config.yaml
n_layer: 20
d_model: 384
n_experts: 48
experts_per_token: 4
d_expert: 64
d_shared_expert: 256
activation: "swiglu"
moe_layers: [0, 1, 2, 3, 4, 5, 6, 7, 8, 9, 10, 11, 12, 13, 14, 15, 16, 17, 18, 19]
router_score: "softmax"
normalize_top_k: true
routed_scale: 2.5
balance_loss: 0.00043
balance_bias: true
n_groups: 8
groups_per_token: 2
init_std_router: 0.0144
lr_router: 0.0011
n_head: 3
n_kv_head: 1
head_dim: 128
vocab_size: 8192
norm: "layernorm"
norm_place: "pre"
norm_eps: 1e-05
positions: "learned"
qk_norm: true
attn_scale: 0.0884
tie_embeddings: false
parallel_block: false
init: "normal"
init_std_qkv: 0.0711
init_std_o: 0.0
init_std_up: 0.0711
init_std_down: 0.0
optimizer: "adamw"
lr: 0.00175
beta1: 0.9
beta2: 0.98
weight_decay: 0.12
lr_head: 0.00681
warmup_steps: 529
schedule: "wsd"
decay_fraction: 0.835
decay_shape: "linear"
final_lr_fraction: 0.0
batch_tokens: 131072
seq_len: 1024
doc_mask: false
train_tokens: 462400000
steps: 3528
dataset: "wikipedia_en"
Below are experts of layer 17 (counted from 0) of a mixture-of-experts language model. Rows are named router (the router's row for the expert), gate (a neuron's input weights, with its number), up (a neuron's input weights, with its number), down (a neuron's output weights, with its number) and show model dimensions 96-191. Each number is 128 + 32 x the weight over its row's rms, rounded and kept within 0 to 255.
Before each expert's rows: a language model's description of what the expert responds to. This comes from a sample of Wikipedia text that the model never trained on.

# expert 32
It responds to: Asian romanized syllables. Syllables of romanized Indian, Chinese and Japanese names and terms with diacritics: Bh, Zh, ya, ji, ō, ī, Kat-o.
router [104 114 167 119  95 191  94 143 180 141 108 102 153 125 110  72 101 112  51 139 125 122 118 154 174 164  84 161  78  81  74 101 106 131  81 100 117 175 116  93 103 137  92 160 120 105 173 112  80 204  75 129  92  72 102 114 101 158 135 154  82 126 186 150 115 142  92 138  94 129 110 120 117 140 201 165 126  94 120 148 138 200 161  72 173 167 125 125 125 115 158 121 169 101 179 111]
gate0 [ 83  99 102  99 132  90 138  75 153 132 120 101  86 176 141 132 146 154 129 116 175  99 143 127  86 177  85 106 145 130 134  97 129  96 111 138 164 166 117 191 167 109 150 121 167 102 155 155 114 176 113 156  76 119 130 167 151 100 131 127  65 143 125 197 154 130 101 138 109 122 130 133 123  76 159 114 134 137 107 135 116 113 112 137  91 208 161 141  73  61  85 156  83 214  68  99]
up0 [ 98 199 123 134 185  82  96 164 110  98 151 106 127 140 139 128 154  76 160 108  97 103 179 104 126 127 119 141 150 160 132  92 130 115 135  85 114 137 107  73  78 119  89 202 143 194 129 107 120  54 159 145  96 104 155 145  98  84 143 164 102 121 190 123  94 103 162 124 193 139  81 138 136 112 152  92  49 124 154  92 174 157  79 130 152  77  76 168 131 102 158  88 143 133 157 148]
down0 [ 77 141 127 168 169 141 177 142 196 103  98  83 100 120  72 142  69 141 143 189 138  87  81 160 121 144 185 137  93  93  89 101 104 129 164  96 108 129 164  78 210 181  46 170 100  88  84 127 124 119  93 127 175 159  99  97 139 133 152 137 148 152 183 154 137 139 127 104 135  91 143 183  98  45 123 134 132 197 122 155 105 202 113  71 147  81 146 106 123 172 128  59  94  93 118 196]
gate1 [121 144 190 138 128 139 153 129 139 173 175 138 153  77 135 109  66  91 144 102 123 117  78  92 124 134 138 116 102 152 187 134 115 137 110 203 150 137 147 114 156 119 110 116 132 204  81 114 110 121  76 110 116  85 140 139  94 122 136 107 118 118 151  77 123 153 121 176 145 136  99 202 154  79  89 147 115 137 189 100 149 157 114  97 120 157 146 104 149  75 203 133 149 136 127 124]
up1 [157  85 131 111  92 128 121 144 176  84 194 135 129  80 159 139 100 146 109 108 198 106 144 144 173 125 108 129 150 158 109 182 174 183 158  98 121 136 187 133 162 133 137 156 157 104 169 156  65 106 141 176 118 162 128 129 129 169 129 148  94  88 120 137 112 108 156  95  93 120 139 137 144 186 142 106 139  87 119 116 136 177 122 106 137 127 121 105 152  93  89 141  94 130 139  91]
down1 [156 134 142  87 155 125  87  74  97 154 104  91 117 204 197 108  79 138 130  85 178 128 115 148 179 125  98 102 122 149 216 185 177 146  71 117 122 129 165 148  90 134 119 175 164 144 113 122  93 174  98 109 116 121  96  93 132 143 145 150  94 123  95 128 130 143 143 179 124  91 147 116  93 156 112 138 136  96 116 150  79 143 140  61  88  85 106  93 128 144 128  99  89  99 147 113]
gate2 [109  97 117 142  43 161 111 166 134 128 198 136 142 175 113 130 125 165  90 106 131 200 111 121 127  71 149 112  85  85  64 113 122 146 122 118 102 109 104 157 114 136 118 113 160 121 127 165 149 136  94 166 152 151 175 141 150 129 127  67 123 182  97 126 173 131 136  80 113 101 164  91 127 101 146 144 121 172 127  71 137 168 163 205 140 126 166 124  96  75  79  82  87 155 138 117]
up2 [ 93 137 154 145 133  97 147  81 108 184  77 101 126 169 152  97 107 153 205 151 122 152 106 172 151 127 138 182 128 133 159 101 101 142 143 167  92 129 122  83 146 111 130 162 191 158  87 122 130 114 215 127 164 132 156 145 123 114 161 143 140 103  99 159  90 110 109 136 114  91  62 178 114 165 147  75  79 148 126  78  96  77 163  81 116 114  98 133 134 153 154 130  86 110 142 136]
down2 [100 146 103 149 109 150 138 138 187  98 126  80 178 125 112 136  77 122 156 129  96  72  86 148 123 138 182 164  92 129  90 129 152  83 110 119 111 146  86  80 133 138 124 161  91 143 127 184 146 121  87 148 163 138 175 136 133 137 172 149  59 135 128 109 156 124  90 166 137 108 163 129  60  54 145 117 128 139  68 103 188 176 107 222 156 134 146 150 152 107 137 150 142 104 177 130]
gate3 [175  87 130 138 111 137 145  97 107  81 150 146 138 127 106 144  91 154 132 130  94 112 154 151 145 164 161 123 114 152 110 157  64  99 179 157 154 121 116 132 126 125 147 150 159  89  78 170 104 162 163 113  95 198  72 120 150 141 167 109 108 128 123  96 170 158 100 100 113 141 157 163 118  99 169 114 113 103 128 160  89  52 115 144  78  87 103  96 114 159 156 170 154  95 129 123]
up3 [173 145 119 130 128 188 161 136 144  96 128 105 147 107 131 130 144 127 152 118  99 108  99 132 157 128 160 143  83 170 136 186 167 130 138  94 138 116 113 135 189 109 120 151  99 100 174 154  97 119 171  99  84 140 150 110 135  85 176 142 121 121 165 105  88 172  97 123 164 151 173 117 134  89 133  79 131  96 103 120 120 156 179 111  83 206 178  78  99 140 208 120 168 165 153  50]
down3 [194 143  97 114  69 127 107 132  93 143 121 106 129 132 133  84 138 142 172 130 132 135 121 131  85 104 113 111 118 174 153 100  81 138 135 142 112 124 149 112 164 167 161 120 122  96 144 187 163  91 125 126 155 149  90 154 180 188 137 153 115 128  83  58 135 129 160  99 102 151 166 168 159 125 156 129  90 211 119 154 198 166  80 151 179 111  91  82 166 116  82 137  89 128 110  78]
gate4 [ 48 105 168 145 106 108 149 142 185 174 167 109 157 146 152 158 138 124 126 152 120 143 165 105 148 145 124  94 141 115 184  58 101 108  81 118 157  89 108 132  86 142 150 105 118 108 138 132 137 159 125 141  89 146 137 152 165 144  75 126 169 132 145  90 145 157  82 113 155 119 155 146 101  89 133 114  91 133 139 103 106 124 156 135  56 144  78 134 120  91 100 137 133 101 120 112]
up4 [147 123  71 190 106 163 148 159 101 135 158 109 115 147  97 116  95 111 111 139 204 143  79 138 133  87 129 203 185  88 104 151 130 155 129 150  80 158 190 121 157  47 130  88 111 145 137 133 118 160  86 127 118 119 137 120 145 150 154 136 150  96  87  96 134  95  96 137  84 107 101 160 148  90 135 138  78 158 185 194 117 123 114 120 193 105  79 175 133 133 143 150 118 121 105 194]
down4 [145 163 113 136 120 116 122  87  97 126 204 114 146 107 165 128 117  88 108 106 145  99 155 172 143  81 106 151 128  88 180 122 151 158 106 112  91  65 169 135 192  51 108 160 136 151 144 170 172 147 136 170 113 137 148 164 172 167 151 139 119  57  91 119 149 122  81 102 142 115 140 145 111 153 161 119  92 131 164  85 128 110 100 136  90 118 151 108 170 102 156 112  84 151 107 131]
gate5 [ 94 122 178 158  83 139 178 124 122 113 142  95 128 124 209 110  79 162 156 107 167 105  84 134 133 126 119 161 113 124  88 159 141 132 130 206 132 145  94 105 141  70 147 164 131 121  70 153  83  93 174  65 171 128 140 118 118 137 178 104 148 145 133  88 121 121  97 152 186  85  70 140  81 129 132 152 132  96 190 155 129 100 127 154 158 118 129  86 164 115 150 134 125 128 106 157]
up5 [128 218 102 102 169  70 133 150 136  75 152  87 146 111  98  85 145 120 130 131  59 167 123  84 109 158 195 100 128  92 152 128 106 118 106 108 113 113 101  84 105 137 116 172  86 165 148  46 150  94 173  94  92 105 102  63 123 131  94 179 146 170 142  98 146 150 161 131 156 134 133 111 169  96  75 157  90 126 119 110 158 143  96 167 136 154 151 150  59 131 129 175 120  55 131 126]
down5 [149 206  71 126 142 131  93 139 118 143 150 145 134  77  95  92 160  95 120 124 211  82 112 108 202 118 103 132 112 144 146 129 146 131 125 117  61  85 168 122  92 124  92 153 139 189 174  94  99 108 160 126 100 130  80  77 128 115 157  78  87 155  97 104 180 114 126 129 172 143 133 118  79 113 157  86 133 115 111 112 167  97  84 135 148 145 112 157 102 141  75  93 127 106 119 226]
gate6 [ 96 147 116 157 123 167 133   1 157 102 131 188  96 117 175  67  58 116  84 133 156 192 127 134 134  95 120  60 119 150  82 134 126 208 112 110 111 155  82 173 145 110 147 142  67 107 147 125 147 100  71 137 111 105 148 182  89 112  87 117 138 104 136 147 151  71  87 119 160 153  94  91 118 124 133  96 114 135 111 108 132  93 158 146 153 121 210 159 155 136 128 174 118  95 105 108]
up6 [135 150 172 201 177 177 187  98 154 106 172 184 120 101 131  89  96  84  83  73 172 208  97 101 112  91 147  98 137 148 140 108 168 152 128 127 134 150 128 149 162 139 152 184  90 166 179 145 136  82 123 165 153 103 100 182 119 114 135  83 111  86 133 196 112 140 127  68 160 166 142 132 125 143  92 113  69 190 132 108 108 135 135 126 146  93 156 139 152 138  79 126 104 101 122 165]
down6 [110 107 135 109 155 123 147 174 198 138 168 125 129 104  52 119 108 134 167 135 139 146 131 103 113 163 199 134 163 100  95 101 133 140 168  96 139 148  93 134 158 104 126 166  91 123 140 167 133 106 159  93 208 122 151 148  90 130 145 109 143  94 121 123  98 138  99  87 116 125 111 155 156 136 183  61  94 162 233 126 119 104  70 111 122 133 132 148 162 104 119 134  76 146 137 130]
gate7 [165  93 134 112 173 109  78 159 119 176 109 140  97 159 106 105 130 137 164 137 118 134 124 126 120 109 151 165 108 120 107 126  91 140 169 176  96 124 153 140 175 186 151 139 170 197 139 110 139  59 109 152 135 133 104 114  88 123 138  96  82 182 156 126  94 106 135 146 134  97 129 110 106 142 178 104 133 142  80 119  69 121 122 177  95 113 225  57 150 130 125 138  87  87 103 119]
up7 [109 142  88 149 122 108 157 108 126 107 133 148 108 156 156 130  94 174  71 185 165 142 131 170 113 166 120 121 111 146  89 136  57 163 153 142 116  95 108 158  92 119 162 142 123 134 165 183 147 101 111 149  97  98 133  66  73 166 149 151 129 122  94 134 171 124 108 129  96 109 138  52 135 151 171 120 105  84  62 123 105 156 135 163 141  89 105 113 137  90 151 147  96  82  99 107]
down7 [124 161 111 117 110  93 157  79 129 135 140 140 141 158  91  73  94 142  93  91 114  94 140 144 148 151 167 162  83 141 161 161 101 147 118  85  82 195  90 134 130 128 120 139  98 108 139 149 124  66  81 122 145 127 149 105  73  89 190 225 188 143  52 148 133 201 106  71 117 117  87 106 165 125  72 103  62 159 172 103 104 193  92 157  80 127 132 119 185  86 170 122 142 128 141 165]
gate8 [ 28 157 147 116 181 102 137 119 171 122 103 151 154 148  79 119  77 114 168 159 166 122 117  97  80 158 120 159 119  94 140 116 123 128 114  93 149 126  94 140  79 121 117 146 125  46  99 140 103 181 114 104 127  80 176 121 114 117 173 150 114 154  73 127 140  94 178 158 201 105  74 158 116 126 119  88 133  87 128 121 150 161  72 180 175 142 147 151 113 172 143 132 110 124 153 150]
up8 [158  86 125 117 178 133 168 134  91 117  96 117 127  83 135 135 110 123 148 135  73 149  72 138 135  92 147 128 149 169 183  93 144 114 110 210 155 117 138  99  87 148 140  69 107 124 100  45 150 125 171 102 119 124 168 148 147 216 126 120 166 116 123 111 171 138 118 125 109  65 178 153  73 139 169 126 202 102 142 118 107 155 155 100 129 110  10 154 170  92 105 114 115 134 136 126]
down8 [163 160 148 140  84 190 103 108 105 112  57 146 161 125 154 163 146 102 125 109 109 161 135  93 130 125 135  92 116 106  87 188 135 153 123 175 156 185 128 193  80 122  80 114 171 123 178 170 183 159 150 133 156 115 153 196 132 145  40 124  92 143 119  90 101 141 182 167 165 131 157  47 125 102  96 105  70 166  81 128 148  91  77 107 167 129 127 131 125 141 108 106 120  91 129  97]
gate9 [163 108 108 193 135 118 158 131 156 131  72 122 139 176 112  87 142 107 100 148 250  98 119 162 137  63 127  92 104 101 184 168 120  95 122 180 121  89 163  84 134 160  87 147 124  88 113 123 102 121  98  66 143  97 175 144 138  98  94 125 138 108  92 144 120 135  31 133 135 136  67  95 170 126 133 147 184 138 149 163 123 122 130 126 126 153 108  42  92  77 141 171 106 203 156 181]
up9 [144 134 184  95 163 137  96 144 153 162 105 139 118 182 167 136 134 148 105 113 138 110 125 178 168 148 125  91 108 126 136 186 103 123 164 129 179 108 112 111 141 121 131 112 179  91 105 122 107 110  95 156 189 113 135  91  86  53  70 107 167  97 152 118 153 130 110  98 140 140 174 148 110 194 156  43  70 136 113 160 181 152 153 132 146 159 157 108 148 113 129 133 155 102 163 120]
down9 [157  84  77 127 119 154  94 181 148 156  99  88 189 142 118 126  73 154  32 109 123 122  76 117 180 150 118 123 102 138  87 157 142  57 109 106  99 193 115 163 120  73 168 173 131 191  81  86 100 113  90 108 139 110 145 122 158 144 143 142 130 174 134 108  98 169  74 151  74  97  87 177 127 125 105 116 101 133 177  89 153 101 170 107 107 112  94  92  86 102 176 186 161 181 164 179]
gate10 [176 104 169 118  98 145 133 110 158 153 175  95  97  85 106 153  96 149 123 138  75 128 177 173 143 132 192 183 163 158 124 195 152 149 132 126  96  97  52  98 107 127 103 139  98 113 152 149 124 129  62 103 137  97 122  78 145 120 151 125 119 194 115 129 163 118 121 163 204 124 178 143 172  53 155 151 140 150  95 167  96 185 125  31 120  82 138 101 139 190  80  78 113  86 109 127]
up10 [166 114 155 114  88 154 161  92 187 120 186 131 136  87  72 106  63 122 138 128  88 149 106 126  96 148  95 133 162 163  97 148 169 128 144 101 110 116 119 190 158 113 129 153 209 117 142  93 201 136 101 121 137  92 123 165 101 102  82 131 149 129 134 179 129  89 187 137  92 187 153 118 113 157 118 130 155 135 125  86 123 149 108 152 114 171  83 118 104 182 119 132  66 109  88 104]
down10 [114 121 115  94 149 136 144 105 156 191  96 164 143 103  57 193  90 148 180 142 118  63  95 106  94 137 159 199 188 118  82 152 130 104 164  95 108 141 115 110 112 108 141  72  88 111 114  75 119 112  71 142 130 148 182 122 139 142 202 171 105  87 136 141  89 178  86 181 189 111 197 147  97 149 149  91 178  45 114 150 134 134 116 127 103  90 170 128 166  99 178 112 115  97 175 100]